python train.py --d_expert=64 --head_dim=64 --tie_embeddings=false --init="uniform" --init_std_up=0.0269 --lr_mult_o=4.0 --lr_head=0.00597
Below are experts of layer 5 (counted from 0) of a mixture-of-experts language model. Rows are named router (the router's row for the expert), gate (a neuron's input weights, with its number), up (a neuron's input weights, with its number), down (a neuron's output weights, with its number) and show model dimensions 80-159. Each number is 128 + 24 x the weight over its row's rms, rounded and kept within 0 to 255. Numbers have three digits each.
After each expert's rows: "comes after" lists some tokens at least twice as common just before its tokens as in all text; "mostly gets" lists some tokens that are sent to it at least half of the time. This comes from a sample of Wikipedia text that the model never trained on. Tokens count by the router's weight.

# expert 11
router:115100117123163117110133129097141124137143138125105161166105132155094117181094157128126095182094130127181135121126153157165161131122098116144149124136122149106135086146116160127145153122098146132151144144100118123115111126121158083136136104
gate0:124128109124131098116139144113111123136145154118089093193140116090156143048116109133124131145112115114151135136145129139118164107126082132132151122186143100114155124108082105111114147125154151132097177119135117128147095112130099113137182163
up0:153126125136117120085159159141120152096157130141132099151113120140153126115095134144149151164066128111083153103152151112109130135103129133121165111142194114093131126170158108166158110128120144149120121128142122164099132097203120104154163151
down0:091100130079180087095173155120123135089145133079135147153149112163143073164118094151166115127114116136146120156122087135098134118109118139157113144126137125125141119127163129147142087132134122142105125132098146114129123148132111131127133132
gate1:138114132124160132069118129121108155151180114118126109113129129141130098144085113138137152149135151099149130110133108150163119114133123115104123102164111143103113106142107152137153135073125074142146128171101170117112146107127121110094157135
up1:156109166131136142121094116143127154133147145085123084131105093158096088129147160156140152161121112092114101142120117181157149118130110107134147076166130114117119099091110144148118144099150076095146104095073122118123142075101095131085140148
down1:127155121136146078134102154173141105139118112137095135183156143129111100096145122097146159132184149147120084137114163083121126161126131162096127100117108176146119138080119160140083079175130120145105137101141141138113149116124120143080172145
gate2:124138157115134113137114159120137123112094145163117173155150102129094108124102115141141153078138112122096131180116125150151139116159094105118154127149110127115145095138123118103164096156103158115155078076135072156149148141151147125129098101
up2:109140157134114110130120187110122126119119150120130199171152107145122111141107102092153157112116124123092119133089103114100163105133110094098157108137134131077124113076124119128161090143142155141162105111127117142131129144142104126145140090
down2:128114128135107109149143080126104132170133119108156158116151128077143114117123118162109133132160141154084176126124128137098139132134142089144124157135141170148123106161111122096115064117048102173124114120140132112158130150104174117089110174
gate3:136140110145140135104113068115124091090075136129109110126145126143184055127094181115135130143097156131130124143124116135114148102146119098130136132085112137146113129093069140142183108120147147140120142111157071124130152144110135126114130129
up3:152134152104127153142140132160163137149158156121092141099103073106094149135137095146114153118157108133163149150137135113108149149110097145139124168153174117160125089139127129090090124162154126128132178155123139157095109145141106151129123116
down3:124135122163150146156175137106146125146175141140150124128147129139120163153153109141182098129117153138118077107111123165169116149122145147125160135162155100137140147177114100109153144118131141115124153183134127142134104112125157156115102129
comes after: " |", ".", " (", "|", ":", "–"
mostly gets: " 3", " 1", " 4", " 5", " 8", " 2"

# expert 28
router:145110129135155144136155111148174149123115109148117091167115141106152153092130163125100136114086161128164139132151123192163118096131107108127155185120138123150095095147136131127164126134094155128099146128130123091143136099118116096145060121
gate0:134102122128138093126105067150122159146158187120114087110092156136149159089112157146149104145117109099126122085144156184126127108115134097145160120097083116111147134090135133103121138116109136145061154142126137155100152147148141118130107138
up0:137165135125168109136126156143138096093145112111149119139151160068130131101152106146136130122193132118151143173143105069154130170135155147131113141131154139095131140121160107150118128156125169135123100124113131123121114092125131121135102092
down0:143128153126107160106123106118127124104145145133102076157159126095106150119125153149126106133129166148137119124105143129115125159134128115097088124141123129121144129101130131112146152157110083098096144151131171164104139183162105095121103108
gate1:169136134116110171124121157153172157147117166113093145121159110152155170121130155152135158082144145169133103129121131156151126133124101136130161108101157176123149091145150143136147101088101122153130150121134131105150118124161123124141122108
up1:096141127139158102137115137099063112115146115144153128163107155109138101102084092119105085158126115100125170126140148086092091106116156107128129156140102111114115131074103107154112164184152135106096095133119149147138155145092138141104129131
down1:111103118059138104145119184133088117120117140106143164165125113143100158141104146134112146112167101118143124107089129145154163150093151173087108113138124117112115097101094154106148120105169140168131116070099127125136088167099171120106146146
gate2:143157111133125121158132147095131109139105145142132164106153178132173140081159113140124150137122110133145118146170122133151131119132137116150136191143137129101142110116156120143120128130110134153149117148125098154123086144109130183138169109
up2:096105079111122122108156146145112082107117162121168158096081119133160177124116145152120137119128136168119153134103126094146120134099129181117118178125148098118110139131126105162134098112130153150112116110117115139110131119148105156111172148
down2:117099133142129172093097153114131138145090097131098158119129122137113092093152102172128107152102068144105146148130121162162115130133116123158138145079135108094126090155136116096108140076126112133138107162130167122133107155157182084162120095
gate3:126174106115120117145137122155149117120079163082150129144115122119122115137107128144171139144151098162139120143088143150122076103142151082090155139141099160102170177118059127141160105150129147095113140141123133146124144123138150093094151091
up3:140140154115101112135130104097115100109142120150132152102154130118165138146141123144087134146124089089107149064145130151113126165096153178116087178127142143159109146131154130120150148116173135132159155131138181100166161131129107134109163147
down3:082093115162109146150092149146104132148132148122146139078119127103139130102146100143128141140124130123137107153108143162137100137141127140116152091142146108162101131105112056154159131102083103094137100122137110122142104096118158106181152137
comes after: "\n", "–", ".", " 1", " 2", " 3"
mostly gets: "-", ".", "000", ").", " +", "25"

# expert 39
router:133129075126153146107137113104141120119150113133126116132147146159140147149115137128121095155087113142160126129096179156124141119167133112161134150138107142092137105134104112113129127129106162135119124127123137105114134129117146126142111127
gate0:137105129149131134085120128146124130130129147159091100155158170111116169122142176136146115137141109144161118126112125135160152139145166106137158125112149108144141156155096201120117107099118161160149141090133107130109134118139142184141157107
up0:108109136161110123123161080131123135116143129104108136153122167132106148126137155120141115119168159148145183116107099097165150116139116143126120094142173115114146123106113190147115078114137135158112071073110107154141148107125122121109129073
down0:140105149145088130139110129126137144151096127123154121147102088134084158157118078123114126091166103118133144136115158100162140156125162120158189161122177120144122112182122145091120152160116089143147158110136196110133163102095120129108153130
gate1:127117119150119179133127134099135137173156167123090173118169148086146129138092111134125142141093134110102138149129194113140171116166133150110145094176111148111170138136114165141107107095074075172158124093122142180162131124120112116102115137
up1:122112123131141154169178119087135118172089167116138133130094149106123104131130160122139087124117192132134101147140128140172119132142126172090118125100086118111155139156090130166071108140139130118124091098087137162133135126108113127092115135
down1:109141122136092128113150091145169146163155129126098194125143144136102133141126109109077118127114111123118136160116133128142113131071135145177120088102117102146130110158156078103118092136146107147156102146145074120132158136120125187141150111
gate2:115148157107114147095119151141144129111116138132100107138131127095132137119141171155144113157116149117068129147116184109183151138130125103129150096089120134115096107113106138133194112126117141102114126181092122134126158127116150136101123129
up2:104145170128115143117085122109131114162150154127139135134128121133118120164148150179159152134135184136072124153116180117166153135155145102129140128109143122157147124108139138120140116082133104121153141160111126152120139146085095104121114107
down2:115127076160134141130159093153109166156168123104130132147122103101140095170189142136140145131136171169093084123158191104117145124143136168158097101105150160091154113160148088178108138120114092109124146150141135137149137113103139115165132118
gate3:129107119116144127140158129137122127100117113118152123139142117151115133078122121133102156135095094134098134122135082144098065124122178094142175128090096122102139094163110130145089137147127186120134158120121179145092135180136128162152103141
up3:143097138112134096110143116122121166142145123107138105092096152105112172111165134137124102133161123089096116106151109102143121102153168152093103136138132139114135124132117117139141118120160127118128192070141136156129161130082094103098122087
down3:107162140130111093106173154111174116172139137150124161120145127134148138149113154131136104124113152097153129138159152139148143160133111138104118136133097074139097146125155150156141095117122108163153144110091141096128107183138139129125130114
comes after: " the", " in", " of", " United", " New", " South"
mostly gets: " United", " State", " September", " States", " June", " South"

# expert 25
router:125112122167142161169134136090163119156162136135126143143124128144116158103147112107135073134103113113105155121137172141143138120138110122150122138107136129085149128116102106151143160123097150139118149089088170123135119172115114139140106091
gate0:119149125145141155147110108129159139122085189150162076139139130124170120139145142092148154147099113124151123137137121101128137100145101092157109163138134154056081154133112114181208123148117143138141097136123127126114145155122121120150114139
up0:098121114138130168128146159125121137176177105099141154153123162169116149106066110109146059107121158108149159104112139191139120166145117174120132105134140096128137098110119107122107146130133152124106166133107083088123136091171122139114109161
down0:119127118132141151161127143162166101156135153143095135168176141116144155107131068156096093146147134086133155114154107124147089131102191095122175125092133121156091154098146107100113116100128131133156124164158132170093095104110101095134145086
gate1:093114090145116153122096161105124122169117136131109159118158106165158128105124146134149119178104138134090107101166144142095114073133092134085132066094080149140159105128128169141140131118106118138112138127129137100144105128151140130159099147
up1:166132148120129101136143110155108130093154145120167103134092147101100153149124094124122133088150106136153132122094121091161151144133178113153106192145161128092079150150160101100147128112139114127129128126111111162123144133131130145100165111
down1:100139177150112148171125105153116111110107138122153104152132145116088161157131136118144122115132136141152118099101099118151121141110127137121113105126141167134144144145126130150138157123130132118127109164132127141122160153099148141151139091
gate2:123088128133141120099105122109104149154177210151099094146130122124134092109142106107151143096100141110092137118151144151129137130134137129071197145132071098138133116086122158105142144120116147168134151136122134156082172126122110135120107149
up2:120102162144139116142114139091122147137140191123135103156120132132093078122129105136158097126088130113098130134150128149116119107150159134106167103096112152144164140117138156074109186136136131154138156141118124135120149085108123105124080133
down2:118118137109127145126156105124178136119148131118119088100141136138113141110107135144150124118115086139141127091147156109079143147152161129104125129086121119143133149158106123147151127136115095145126143130124142142088157115134135126120098078
gate3:159153166165129098109143146127139145136093060136141165128107100108117135124142112119133090135126138130133115102165122155133134143125150119140140118137113134126148079103118098156117160149117099121156121144103122087106166145089075109117095110
up3:122127108127116153152145100113141113132079142142135132141141145126135150116151150127115125139151107181134115096111142129134173168133149160086111115168112110124118131096136101114125111103103104109172143085124062092122160103152123121103131090
down3:109122114132164130121061087169146148160122122128115122136113160105104125096129122117177139131118148128114113137126109143128124083111081112124128099059091179139122087110154103114141079159140091129106130145158090145133138133134155083146128132
comes after: "\n", ")", " =", "==", " ==", " /"
mostly gets: " (", " \"", "/", "′", "″", "("

# expert 2
router:135133127100172099137146123121120111147106149159135147126107118110125147120118115174143108136118142105108122124124170126135099147127161098130120114119115128086134135144124112122122138130125134158109118116125168125177162127112137100117127133
gate0:122112098162170139141109109129082119120140148081152098092149125132064090130107109166131136110121132123152151100114123129149124111117144138137100103153074112106114093140130141133083129130139102151085090157167143148110175141107128113106111053
up0:136084147114132144106155150103088126155163125136095099091127142134069108134082132104138150141131133131133127116140114075143109156095196151147120116127127159167143107141134154123144131086119127097132123119183128138140111124094125105132130129
down0:154139159160122035124128150125111101143093094133078148138160113183175101124179127188085108087136140124125104122079119112103144163151147130045136122122144115124112124131130137123120172107116116133141078142090154162103183107106100144094111090
gate1:122145147108078106118133142166141112116166102128112163141088121128130142157109122133109139110167156117109154103153124106152111106122126142141072142128132107100137123116149109128150114143149096111124190111146088151105134131103085171113177143
up1:080154124138158086130145112144086127135131110082112125138173087139120076135096132104115135150126150154189149135121095158132128128120156142167161118161114162104084123133139116128179100147124137134112119112113142065081110114137142130116139142
down1:123137107142126073158155128116104090125157098092136108156111165092117126092115135094115161147122162139183141140108115096134141126134122100132114082096128171121108152103134152145157137179156126078121174173138105117110124110126194112154092129
gate2:097130122126135120116134125146112107086113101158116131089077099157097128158140177079140086141140154115170161181131099132176102105151104099138118158154082152097117115130138097101150109159126092147123134112107138162113160141136139092167108123
up2:119130106126112153125161166117087135139118145117127123114136128130136149138121107160103112131106142130130169130152134116136102086126140142136083137143108168147148162159165145141147089175128138109148103140121133115167183115102193124124166152
down2:133108158133136084179099149077164156125128115161157105121138163121118123123117123172140101162143134097131109117146141143135152116144103102147145159080136115131137082095162164131181111136133168112101128136098080150099115173106128129145118167
gate3:166162169121193145145151132119167160136181123144121139139135100111087164138136139132093123129113124114139116142129139155140145112111108128141161131133115136119104135139103159105138120089153133092111146152130110147136113141159108133131093121
up3:160085114158165151135134100123129115134186156116142088140137140142155141101155149117129146151138127122127112150160139119072157120143108087137127139127170142171138113157091164111165117152110104114146115161130158098172133162124111139149127122
down3:137113110173149143122126156135136089102066135143122124093140150156141176132132182150153065136159121123137134091168082142132120138129104112117159132173136139114127099106110142099084131154130152090142091116120136098158098112121119129092147131
comes after: "\n", " |", ".", ")", "==", "|"
mostly gets: "|", "\n", "\n ", " *", " Coordinates", " UTC"

# expert 18
router:162116158128146174127108096114143145135170135147099129143130114125107164094124149137105059157113133122118106131137133170144117109149141110146135154139114132087111107097124144104139139134129144136115160135119147100146158133102133088132112127
gate0:105129151087141155123126128131123143149107148121123129183133102148145141114075144122091117117152138121146133129112071162162129132153133151149171159112116146116128093160145114118116120086112133103146172135112101122107121094124169093113086091
up0:150134133108142156094212130115130097103125128121151181156148103119111123148134168120119119134164187157133144117134153133178115136116128163115135157130109127072142116160185125125131144078113149127136106153136084107101178163147127115128100101
down0:121143121204122135097125126153142110136157147134175136122099182117109131166180132138132122063128124120100119173168112169162109083157112099096164115171145140125085147142127115138127113138153137128166141132092131088168109111115184121093143153
gate1:151128134142103139130099107123165102135103098146162121159160089166106142121114157142130090130132161107113101127129114160127078096162147132133130101111160175095108125102071119128132132156118146129173092097133140081147086138100157145132136108
up1:122101111168122138116149158109122150143140129101099121101133141125119136119155104140141145158115124149157123119172135134152171125111143116153131151161078098144148122095201123135095133109158117130123117181152127159122195123128061109114099135
down1:117096111183124119117131111125116106108110139141144166121138111137179079156094125129134107092125127133136124167133125098137138156079127114124156121151101119104156091087150108090125103113126145125136126168138109110136119125137162121101173152
gate2:098139129160149167143121093136133132113125126160166126116104141107135131143129107168102082148086143110107113153150149097114120129139134102154088068116173146122138119122114077118135122147155135094098115120126149123153093162100108156078142096
up2:156098154160124135108146137137122137158127117081073152128124142173109104106143171142068127099162123145107139093134084148151115150185132129095146139134104105145117107161127174105090113100129072121124165101143139141144128123118156138108129142
down2:132117100102162146128132198143152097163158130093118109126140144144125154158127118142139130136113128090118094130118137104145097146082146151128134148121160130132152100106132123130129143135119126151126123108167153163080121102132101099089120104
gate3:152153140162166143184115144186125161180124165171114116153113113119122117095131102170140119126149165111092130123118103174104107136156121117089125104089074144156106109088112090132099121120140125112166131106121144104118138138099107112179117094
up3:080126118092124103103108115137126111109113097112163129069083166129120087171111164097110140142086107098124138123129139164136141148128105129118085115156148093096146147130141145172137141147174110158083085132149103100126140144164111139096159147
down3:130115136117128093118139107123097100126168126083094128088113144077140113162124129123129098068128115109115124142107117112117109116150143117129138127106123126142088090124116155109139139133142109148117147105094125140126109140116104119128148139
comes after: "\n", " |", ".", ")", "==", " =="
mostly gets: "\n", ".", ").", "\".", ".\"", " ."

# expert 7
router:098148140130182110159099122092112118143126173102118111116096146144115119129115159174166096118115165129148091083117154136137122133103132150119128164093165108106117114126131109135126156133133130119090140144110124184151116130116132104141115092
gate0:107119125117131155120081129108148165109125140153068084169157129114090170143123111148137128112093143146139106139119142155145128129155141143109151132151135128149105182101136143115136097156060141146079123144132117100119092152124120147174110148
up0:125119182114165113141143113124118127127145111116148134132119129137096136110139145102174135162133132131138138163177103123113143165158109100148134144134132175119156089116157103106151179077153160165121111097111155104134171153130162112128128124
down0:096124180144129142128068109149154138108144125159154126135111142180119122101141129120118161112143135158105140106116116111130098152128136123148089136111154133171112125129183081137140110154160129110113119159166156164121157133159088163116141086
gate1:082133146137127130151163105141144143153139135163139122144131113102116139136093093122142094142110171117149146172162156147100076137120130145104126119133147171150106122089130091158141088136129115155118148158109113117177126137099145078111127130
up1:138122142095146138142118142142111180132126154135106109104162121080140143119095100139107091123115145111101177124114128143087111138073129131137140136107152107146133100128102066143129118115098085140085097140134154162145106153087154106088107085
down1:118100119151097121162102187125122136103116153161142128118158152119135142087114138128125097158138103115162126131164090142155101128078145096147118170104158123106179122105118140134126126168159129118141128124096137126143092150110146130165140122
gate2:122141162133107082157116203117128146125157097142105095097134118113114144116140155102118146142078207112134134139118125116117129111108148139161134135144127153124143090118125115136112130135104124119148150126106124104201120144140160139102071150
up2:132160148099153142131173134081102129111101125112139144107134142189160141120126152158151121153112109160160118104136123156134096108127124103101150116145106106168147117159150167137136134173130151128128158142120157123115079089147151110141166101
down2:137104142154095154163088124127132128130125120163108114131129122117138133053144144114132113111174101105125127109119129137161075141135096099133165144115135096138146119101127171105130131133140146134171092151128154085143104163133126110158099163
gate3:094109117117118132152100131152069086138162128088144130144104123130132124158133160154116097139105096118149149100146113154123125124125099167162140136163143148134130097104126099136141119150142119114083134106093177139114160119101139145168105099
up3:137119086151140125162111126126137099133144144089113108139111108165152139143125175143155123157136127135154123126155111151146136149104072106163120141126133157177098121111138104113130131142196113140104131097133185148138154109090127108144118123
down3:075128129100091153130099132171159145167110109083098118105081084098134185088124132136112120133118113156147074124179089146116079094116149128147097089135123108121143144110142123121155112139099126139127110140114113148155098110115094171089101138
comes after: "\n", " ", ")", " 0", "%", "\""
mostly gets: " |", "|", " after", "=", " by", " Genus"

# expert 26
router:168128139147144138125135124110155113145110152160089111160135124164122110118120143198145106111076145078118113138128131148133123125153108073149112096126133114127168087132119087108167145150122113146117157112103101168101150127095156131104100133
gate0:072142125144110125128086067132103111141129067089090156122109137176104126147147138170127141112111159155116144135157124144082129149133133111135117133093144175164107119132150112122144106116127110124127154144103131141141146114107104139176116121
up0:142112113165100137146167120137094092111101102111145157135133133170130140136095094175161163091148103141155101118148102136115150118102151123133118145145131103112136141101141168126133103127100155124144089152134126127174102114128096169135121094
down0:135139132149146144187161092155151143107142096132111093133117146118092129166056118131135109116144119124102132092151140164142138091142120122110105090108111124122116142118117143147125145115128140138122154070118117094147142150176181143087105173
gate1:129159144115124135118132124092146158132106108127103078172122157146109114112169125133125148147145083128161073095107147124134115126106088083159133138146127130123129154116148145119086095131156150141138129168073130112114108101119136117118073087
up1:140153122109139146109123135114151169151147144146099119182162164155115123141128130151131144118103116101152091157092143125173120123129121100139102101134131103099142133143151092097084126167133171081084116153120115126157124130075130094104081092
down1:142141136110153118097141111164125144135122115132174100143150116098085112143128117183126096129145148122139123161114118167121142113143146123160115141161146110140127109111144118129158148149151100139102100105130106132150154157135120148112142127
gate2:075146119146108115136141165172146138109137137149137122147117140113129111096116173143154108139115120140153135125123136120108112107111129146082103144127096102095105148116133126058105098130144161132115084134134108153111136135103149137113079122
up2:120158117114135117134140097154139189155119121135147143167113146128136109130109089121080133147139135106161113109117157144117121126142105135151113131120135123114138136141147136128181160138141086163122148125131159100194168118125125129157099106
down2:077159164163136106121150120150092139118107086093129109168152104094145158198087142140148132128090098083162120146114141153161141140143126116113139139169147098169114105148096155098089157146105119105123153111107124078132101160185137136092116100
gate3:118135112161158153154067130114088136132161127096092088148128129114131099148135110151118133120112140149107108081163114107112130076124158124141142134127100127112142092147092166169125120119116161107106123135155123134107128174162118131115101155
up3:132147134101106120139129137168168106108118113164152169120117122126118161113113139103170129141130139148149154181107108138149104129146098133126145136142121130130109181123146127138098131142136097145136107142121117099125120095126119089112160090
down3:095112131110116124121130112196101135135115129144130108154109146114114096128123112121117152098157183153115152180131146101086108143147136135096113164117144120140097107154138149121124125137125146148116071135140126117152122123105094092102102111
comes after: ",", " of", " in", " as", " on", " with"
mostly gets: " the", " and", " The", " a", " to", " an"

# expert 9
router:161139097170167127168136104091149129103140129101114098153136151135096143158132150137138115155122153106189101066098140121152128165143119101131146140145139140065099133089103115146166154104101181110141139112123142158165099135117145094143105106
gate0:132140065086079174175112114103135122116181155120085133115082096102142121087127102108132116132157113126139116107104134083114125172137130082182140152107101137146120176105143117128159122138137132140163111145115158179095138192115142125118161127
up0:156084086086099158142112087097100099140167145113107083121106134103168130092117097096188130153115143138083113146113101111128137087142126129143147137081105129130149123105160101177129177139136097117132105180124165135115092136127088119155109136
down0:105090125108123144165111108128157122077153142142112098140115135148121151168142127126082125147113096114112135134118090141123127117131115105111175145177121127148118153133111136115171087107166086176163136146143154147126163120124177117110146140
gate1:108134116141163134104128121101095169122127135112118138103172100147122131123139121127166112150129149163127093072128115174164139163118148174113129107143146101082120121131129128126143121121119119081128122149109151116112154147104092120139122124
up1:097155129157115094118155144094095105110116120159112127131151146105143143128137129065138133175174092130168134126089168113138106152113127124130163160124115150134123126093121079161131140160152134132120141152134149098136156134170157138127167163
down1:139117103131130187113122106148103123091124137106166120105109133157148143095125126137126149132161089173088108101120104121099120144167110115117135108148186151115124133120146175149132105133109140100126148133122166115105143152131097153148127130
gate2:103133133101092131132101140124122120108092076099146140127157124133143129129158136131174120146108140122194137113127150133145070114156144144107138094108148091137154129127104110140112148139121151111135129102125114125094139139126163128162147141
up2:121128131138162152159123103106149130065119120112161102111118106145125109138141140131184105150167094143150142086131129097111095118143115135118115143165120140142119120146132090122151120141130135134109162104146148142116131161148091130159168125
down2:168099129096076121111103141129118080113120134092114140095116147125139111115147148129150155130144089106133129110141111129146097097106114124175158127087114108138131140100113137136093141103146120154114093138090144131117133155123155156142115143
gate3:118093098159131136104123085123141117080104101102132078125110150147123147183119125140143109139124120141140145158104137118134149161105134118115117114143132113112133102093125116100116118129124174128137151099134161172125092169095143138119134132
up3:147129101144088121135129161105110109148136119145129113100124105141143147156144110119144133172131094172171104136132135105124141127102124129133131159192130137081111119059088104134126079179117173128109140128111165154143139145140105137132074152
down3:106114127152162137143137085122146150093129130065152103161140109105126099075103101131107141171111122077141115130118105106109161157120111115158158096047129161094128145129120133108100119126091118139126132106107137138108103174129133135120115119
comes after: " |", "|", "-", ":", " \"", " ("
mostly gets: " South", " North", " Green", " Gold", " Car", " We"

# expert 21
router:129087116182175142149101144135124145150103116154147150123171135112123139113117102142127115178090140157124096144137137168135116107165139136156122165136104115107145103091123099139133184128083162139117126071134114144125114145100179115173094120
gate0:127137133108102117138097103109142112095133102153174120151146162166114149073101124196155077153131140101106059116141165120129172146144151161105146130184126154141148152079113141128105068150147132123131100135126118139139160129110149153150126136
up0:139143149086115144131115124118142147108140140132142101166146115132099111129085111182123094097096157103145102151126169154107118097134155119125167128176151116155086115110136152125113126137167137142077101122119136149106125128110157119173116178
down0:129107114082144136097104097111179124135077122145147123115099094178106155132149149130174121152166156113105158148169118106099161081119136082126138138105145112095123114110138130146134122155100093114140128161132161177128137114130146146121138160
gate1:154131081165135096117113123183146144084064103121119157115130129114126118087142134122122082160110146148131128130083148109133099151104131119111144148153156166123136114087078107110100165114129124100101146056155102136128116162097114164091102097
up1:136127118114142092136162165120139165106133156128127105154187119116107136115145102122151167161132156136142127145120109147095154120148097111152133089162086132137104123135144146153162163166136146103154076109121111113118125111081133098111121129
down1:085150129154138090127117143101102164122113146108105098118153133127138140142148125158142102104084072127126126122075114090141158137148127091112132158141156111126129165148090127127133170130136114130182107141091122134075082157147124097160150119
gate2:079107134158138137131095153170116140138153078141105102107123126079175143078135129142149114142136153168119177136103094185088175048129104104126145173141142120162104100161138071157144152125140104139128178092146118148118152137089133097134122129
up2:148124155119137163140128147134113139061161129136122125146129096115100133133132115126159134118150084109111117148147148093111116150112175139148129109177161134162119110123115168104103159129146136101059102138146126128166135182121105158111093102
down2:113079147149138132166101097135123125108148136114164048121126113180153125117133134139139143112120178153128159108120115115166106130148137139180114131168093072136119100193120139129107107136193080096109132147176144104127138103096160130148169125
gate3:123156130137107144160130123125146092115116130110150126114125155156166166100090119112138151118065118103113123152121141146132136097105123090167148120133099122132104112143129158109104102162110169152141136148136141158160123089175129100113062164
up3:131117087113141113147130127156122117118165081153166150134112105138148119183113139123143097124188164156142145105149122119143155150130166142113122110136144123138153140105122123145117115121160120115098109130083102097111106138130110165153149091
down3:112172127096159133104172128081142105103136129150166108132108140090105094121192105130139130122122128130148120133096160179147119093062126121177171156144136118127128130184111150127151153177148144149126143113158166127125074137106111126117113142
comes after: "-", "–", " the", " a", " F", " B"
mostly gets: " first", " new", " 2009", " 2011", " 2019", " 2014"

# expert 33
router:121111137180131138113144123107130122117125114101093128171151131127073137155128103184112131124096132080128111121137164156154102139128121117129104122115131111134102121096128109159139126091115126108131166132087112141120110130059142111112081090
gate0:107150094121125140177118121090108147152161117113117135165190126095128065128129080145093093105105127104101124105114131137122108134113123087128123110141126138174111140131120150166109107135145141136165130148128166127092139158120125103146125119
up0:141129108133099123139146078139118143136150103143154137132149132137143142153089127131103118118104111088084106131114096149166094135104133102116132136182112121123131149144156116138126089098116096149088116141133138100116134129107128114145161120
down0:143092099104137119150136145115131129126084079120098151171136069129155143131146122103136159142121121135099123127115133113125066131116149131088134160098129091170115109124145139145126145131121121147147152138111120148085124126128129116115119136
gate1:148131151084126130140163099128106119096118074081091130074174136117147130125149118119115091117122131140106113150093127169124144124160166096127105160138142111136186156158083091120127151143147120119145138159101177123135100139125124109137137075
up1:117151175147152128121098127131134128090136172163103097145159111143125093116131107150171164109079134131096116129137166156104121083143141164141131120149113147115107142134138163159121119121138108155098069166109117123153158148146128121127079125
down1:066132091133139140131115159110156135117142153165152135118118172144111140149160109096092121092086122126130129107132104131119133135109128140083141131109098111151122073103115171075133130126113129174108116123118170153177095128159118108118073173
gate2:129113131125093155122110123155139127095121131085099137172087101114125138109146104138117090105126158108129143137152119164086116114136140105126100166108152097103098134150115114150135107129138154150131117158073143104155159139120168145164151111
up2:118145095114161122123145140132097177146136109123128105115133135145143142139085082089081141090131103147089144103146095140102157132124095115098126121094122138133139148100123149117110146158121092095106129107129130115101084150142086157118132133
down2:156091101076146129161158116125114132141134119122104153137103143138131126125133168103149069165104150139129157102150133113158150138166140102081155147117109152070189166142169161143137144137112074120148137148126140123107174108101112123148127136
gate3:139134186119144156125109137138154119072138163136153120144154120163138123131101089121108159165143101132103110180116083117123143130162110136156129168127119129088132127108148117134147105114132136132102139079118158150151163116160121096125107113
up3:096079113130107098116146144128133102164132104070136161106141153095147125146127137161131103104148150148155150101131130093121154126121143082123154140140167140148092111130148134102086142103132105124163150127087102113129106155129137121124138120
down3:122132122144111111125102118126143171151092114107131147120113169077150196129110129135113157124113158140082109162165122134122140143128171118154148153075162098111116132121125119143092124122113175092134138154095105156095118146145089169137136108
comes after: " of", " in", ".", " with", " for", " to"
mostly gets: " the", "'s", " his", " a", "The", " an"

# expert 0
router:129105088163186124146158171126150127106116132175139144168135138126147146092128131145151121132065136115144120152145132186151121106173155113151183160116134096142123091128108125100163157096117124117097110102116133123146134124136119101147097135
gate0:140135161136148121135108151134112167151135133178102148149164120167095124132123156161133119095081117170144112110126154135119112140121121110130104181121063098143175099176128140133117071112124128127112139151177087109141119132136168164145087108
up0:160134074116134151142113093145137120103153109113073134131109112129150125130130106084158139128105098110149134149145127137148123075135126124144136113150119096132115160098130139131119122120144125097115117144126128119133110148086085110148129146
down0:100152142107129128109145131156074112097157115100159129104092143131114146080118112102096154137136110141135139121176166090164094146103128155142128100084126167114105105126144168143133129114103149146174154168159143176161131124112207154106156112
gate1:165116158151137093093132123135161135104090156152122120146137147105123134114097147116147113134116117153139120061144151136143140152070172118146076177124120105156116135134114176130106130095122129147142136139098126139145150120168087119172083174
up1:113138159153114111119135119135125130083097160131132083112112138123130091125129179125116157117106140156181120091107123151155108153170146142138139161122175088149149137155106138086109152123130093124132129143090100158130105144160089146185146150
down1:116169134091082088119116117135178137161132141078171112095127107097153162112090137136099135136110159128133119127116142086110129134122138165107109175103132104148108155131146124144113107098147123138101122105117133123149149110137160133118127121
gate2:098097126151129096124139092091143135131103159113116124134124093158106141154103150136128155118158089164130141101115155157131055114139153143134163100082133125138158083144110142112099113116142155138124149096164111108133110134121119106115150115
up2:146091092097104178137135163120105119102158115148126119100106146140119111135158145150110100180138137096143125151107129085161134153168127119142131166127115148145116119169147133122144142118152126147113129155092149146110140155163102133160122175
down2:150138165155141107119134159174079135136128146138144140145140155098103120121120130148128139118169169115159111157120120128100157143096116084111126175140113119104134131133097096144197103083107110125131143150137080148076107130077109110139121133
gate3:105137114166147117156129103148155157140113093128139154127149110149116141075148153141143105152096102147179128137170126103131111143142109090133091129146118127122103121120127083153124139119066143110116142075119119124118160111123137112068113148
up3:080131119140166143147136105150124122132100081114109130120186161170154154081131165148137122145117139163147128173182138138121104104133118117082117121176112106118123120147131105179144128111092132135113144079114120111088126104118151105081103126
down3:162174110149122126121123108139148150159103125072108156096131120181113096095188146127114110136119142105109137150136135132130135126126098121107128153125124121120101129111143097108118108150142141105127139129106167112085102124154107114138118119
comes after: "\n", " Born", "°", "\n ", " such", " Species"
mostly gets: "-", ":", "):", "_{", "–", "M"